{"n_layer": 9, "d_model": 96, "n_experts": 192, "d_shared_expert": 0, "activation": "elu", "moe_layers": [0, 1, 2, 3, 4, 5, 6, 7, 8], "normalize_top_k": true, "routed_scale": 1.0, "router_z_loss": 0.001, "lr_router": 0.00101, "tie_embeddings": true, "optimizer": "adamw", "beta1": 0.9}
Below are experts of layer 2 (counted from 0) of a mixture-of-experts language model. Rows are named router (the router's row for the expert) and show model dimensions 0-47. Each number is 500 + 40 x the weight over its row's rms, rounded and kept within 0 to 999. Numbers have three digits each.
Before each expert's rows: "gets" lists some tokens that make up at least twice as much of what it gets as of all text; "comes after" lists some tokens at least twice as common just before its tokens as in all text. This comes from a sample of Wikipedia text that the model never trained on. Tokens count by the router's weight.

# expert 97
gets: " U", " Ar", " United", " Ind", "gh", " Aust"
comes after: " the", "au", " |", ":", "-", " of"
router:505463491470513485480517458538486467555510512468491516495499443529539474554511488529475450462518441457499535501529476498474430565516573591467473

# expert 102
gets: " l", " de", " =\n\n", " ro", " –", " al"
comes after: ",", " |", " the", " (", " and", "-"
router:556471499456552552447576489524448483560569469466559523450561429550498485530495479523455510483499453440552547505518487529481450570550557529469488

# expert 150
gets: "at", "od", "se", "i", "as", "ot"
comes after: "in", "n", "l", "im", " N", " n"
router:552486451426541541471492476543476430573524474474495506469489453527556421555492453517487451496517423435525515527549479589507474500546454522528468

# expert 87
gets: " pro", " ex", " ch", " g", " con", " v"
comes after: " the", " and", " to", " a", " was", " of"
router:486450519500516516466521446535490482562516437486547533464554442532568472529494413522451472496468431501492547522547483569462440549536562484451481

# expert 185
gets: " s", " r", " th", " wh", " sp", " sh"
comes after: " the", ",", " a", " and", " to", " of"
router:512494514475533496427501447563466456561530484497525559415539458504542459507458494520466439483453473442514576518531446541517445546526553557461479

# expert 165
gets: "ic", "p", "c", "x", "ch", "t"
comes after: "o", "ro", "or", "le", "y", "e"
router:490478522469529562476482484520486440512548479448523490470512451604523456527479444509468518485493419459535537540549457499455453530491541471482487

# expert 90
gets: " c", "h", " s", " d", "{", " g"
comes after: " the", "_", " The", "The", " o", " and"
router:509468495486569504429536429564464478557555445468525558479534412533526444517511451522467478484511433474530521527528445521493472576528529513536473

# expert 115
gets: " |\n", "\n", "-", ")\n", "==\n", "==\n\n"
comes after: " ", "\n", "0", "s", "==\n", "=="
router:512472543476524543493514467520490505482525510452534531424514467574559494521452499559517461493505494495567549545519494577477524531555569479491434

# expert 178
gets: "e", "ue", "ab", "am", "re", " de"
comes after: "n", "d", "en", "z", " n", "j"
router:507444457458523499461557489535447448535539502482501541514497449597495439570478499531503500444547447474544535525546512561492452565529552540443431

# expert 105
gets: "%", "ough", "\"", "own", " that", " during"
comes after: " be", " s", " th", "s", "h", " cent"
router:479441509466564477491541475525466456578527482493505532468487452501589473502438470522514427437476495442544518565535483512467498565512515533470462

# expert 100
gets: "il", "w", "ld", "pen", "wn", "ok"
comes after: " o", " sh", " s", " st", " be", " sp"
router:551473474482567518472550427535486483575571488473507542479522490524543442539457501570473484488429482508592504518531473521434487508531516572446474

# expert 128
gets: " c", " n", " also", " g", "ear", " \""
comes after: " (", " n", " was", " the", " a", " and"
router:564462522484517519473512455492425482557570444452524518508591444551515488511495466542437456493500485487526537531546492544485486490544521547485448

# expert 147
gets: "in", "act", "u", "iv", "anc", "est"
comes after: "qu", "iss", "m", "em", " d", " p"
router:516450449392483524485528481522469505545534445446528522452500520532530417565504424547481461482465480492520504525537470524495510529526527566456437

# expert 124
gets: "ed", "el", "s", "ir", "ad", "ow"
comes after: " b", "ro", " f", "he", " play", "e"
router:542469492496533521499502451540471457491510464413552544475531470533571461473506500543488467447475514460573481540549456535443407518533503522454418

# expert 119
gets: "an", "ed", "ist", "ass", "id", "am"
comes after: "r", "ist", "ar", "am", "al", "all"
router:522455461425509508486510510524468468514512470442542566472547460520530455550450486504529462510449477449534527547559509525473420533517502486509424

# expert 75
gets: " a", " an", " h", " one", " two", " part"
comes after: " is", " as", " the", " and", " with", " was"
router:472466507423538535463539490550477494563536427478512481433567492511577494515486453544454454519518461451553554520513471520409454504514531502461486

# expert 85
gets: " |", ":", "ale", ";", "ake", "ite"
comes after: ")", " loc", "%", "in", " n", " No"
router:493479477428587570427562467524490474524537476439512527505542482513517503522488454523507485473471450494505574610521494530502470538540485490532422

# expert 159
gets: " of", "%", "ult", "om", " all", "x"
comes after: "s", "es", "or", " res", "uss", "ion"
router:486441520467520565517538522547454438584499439489515504445545474537530474517495473521460494485501466477511511519530493545414460514518542458507487

# expert 129
gets: "ant", "op", "ig", "est", "an", "en"
comes after: "m", "od", " or", "re", "b", "e"
router:513469494446500547484499482601493437532572461461483519495541492524580479566468434546496452525493473487524506560515505572519453508508507489485413

# expert 157
gets: "le", " of", "ly", "les", "or", "als"
comes after: "o", " sing", "et", "at", "ent", "it"
router:464465560430552547485586496524463469509519458483561516474530487548557501535469518592453487462456438458524492542546466524428436560495506475505500

# expert 187
gets: "ch", "ter", "en", "o", "ar", "qu"
comes after: "c", "ic", "u", "an", "in", "ac"
router:563457495431531530472467497542437471513541444441539540481504523513540463563461463539492468504511430505485510519550449553476455552499525512443404

# expert 168
gets: "im", "d", "and", "z", "ip", "erm"
comes after: " L", " l", "r", "ur", " E", " pr"
router:525495486454540524450476465544439494510524530484507531448508483557515435544505473573477477489465497470520562530522472542437455471551506511479459

# expert 166
gets: "pt", " to", "ce", "ft", "%", " it"
comes after: "u", "ro", "ru", "ce", "ra", "ri"
router:497445488485553494465554452506516462576512437465523515445489483505563511511487530516443484458493433440512513513505476542510474530515486510479443

# expert 96
gets: "id", "and", "tern", "ry", "ly", "g"
comes after: " r", " se", " gr", " st", " le", " again"
router:533488530434499495498584496554458496501527484470525488429503511566547525492470487560519504511455486448516558571573462542478471478577501539477519

# expert 145
gets: "C", "ual", "A", "In", "H", "G"
comes after: ".\n\n", "-", " \"", " (", "\n\n", "=="
router:484497516439513515474520467523492482555584455470498524443529452497530468527539449540487437466476491502555525574532487511507497528519518505443466

# expert 153
gets: "all", "ast", "oth", "ark", "ootball", "own"
comes after: " f", " F", " S", " b", " s", " B"
router:498438558456555506454556481537498487509558421487543495485515471528538494508465458548488488427490506444583522559531453564481459571533481514495413

# expert 186
gets: "is", "ess", "f", "ge", "cess", "-"
comes after: "m", "pr", "in", "im", "am", "uc"
router:462485508514541570507489464543469468526522493486546551424463454497548454567426486495485492455477488452547485567562417575488464551507544482470465

# expert 79
gets: "or", "ent", "i", "ist", "et", "ad"
comes after: "v", "em", "oc", "aj", "ep", "p"
router:480466507423534529474513507484470454539521457494565531459478431540516467596453484543499486462493457450487488542521490540464463543512459484497457

# expert 143
gets: "y", "ay", " May", " April", "ix", " November"
comes after: " |", "-", " w", " Count", " l", "|"
router:535444466486558520445514432537455513542532484466516470442591498562552462507486488604447478429513464473528546528537486559484505498523506537480506

# expert 184
gets: "b", "-", "ro", "i", "ot", "ab"
comes after: " M", " m", " C", " o", "m", " c"
router:526408526468562538443476454567504487538533513496510526469543441538563429581488439527450493500493491451560502528505464604491489536518520525473485

# expert 71
gets: "orn", "\n\n", ".\n\n", " |\n\n", " |\n", "ing"
comes after: "b", "ir", " B", "u", "o", " b"
router:512507502484576549480485500551516407526535481481527494476521433570534506484474479569493426478462465479559526508538484527477502553505513496522429

# expert 151
gets: "ic", "ount", "re", "ut", "rib", "ult"
comes after: "c", " c", "ec", " cont", " cons", " comm"
router:513497458450519516458509493521460516521547489486479536485521496489541418592441513534473502496481507459507520557506463516495486533555546543436453

# expert 136
gets: "o", "ild", "ren", "[", "z", "ist"
comes after: " ch", "ch", " Ch", "ild", "r", "h"
router:506422453486494558443510461530416480483509457458541584430507440497554469544448460532502430492476506463530539495535449529488463561547535531506461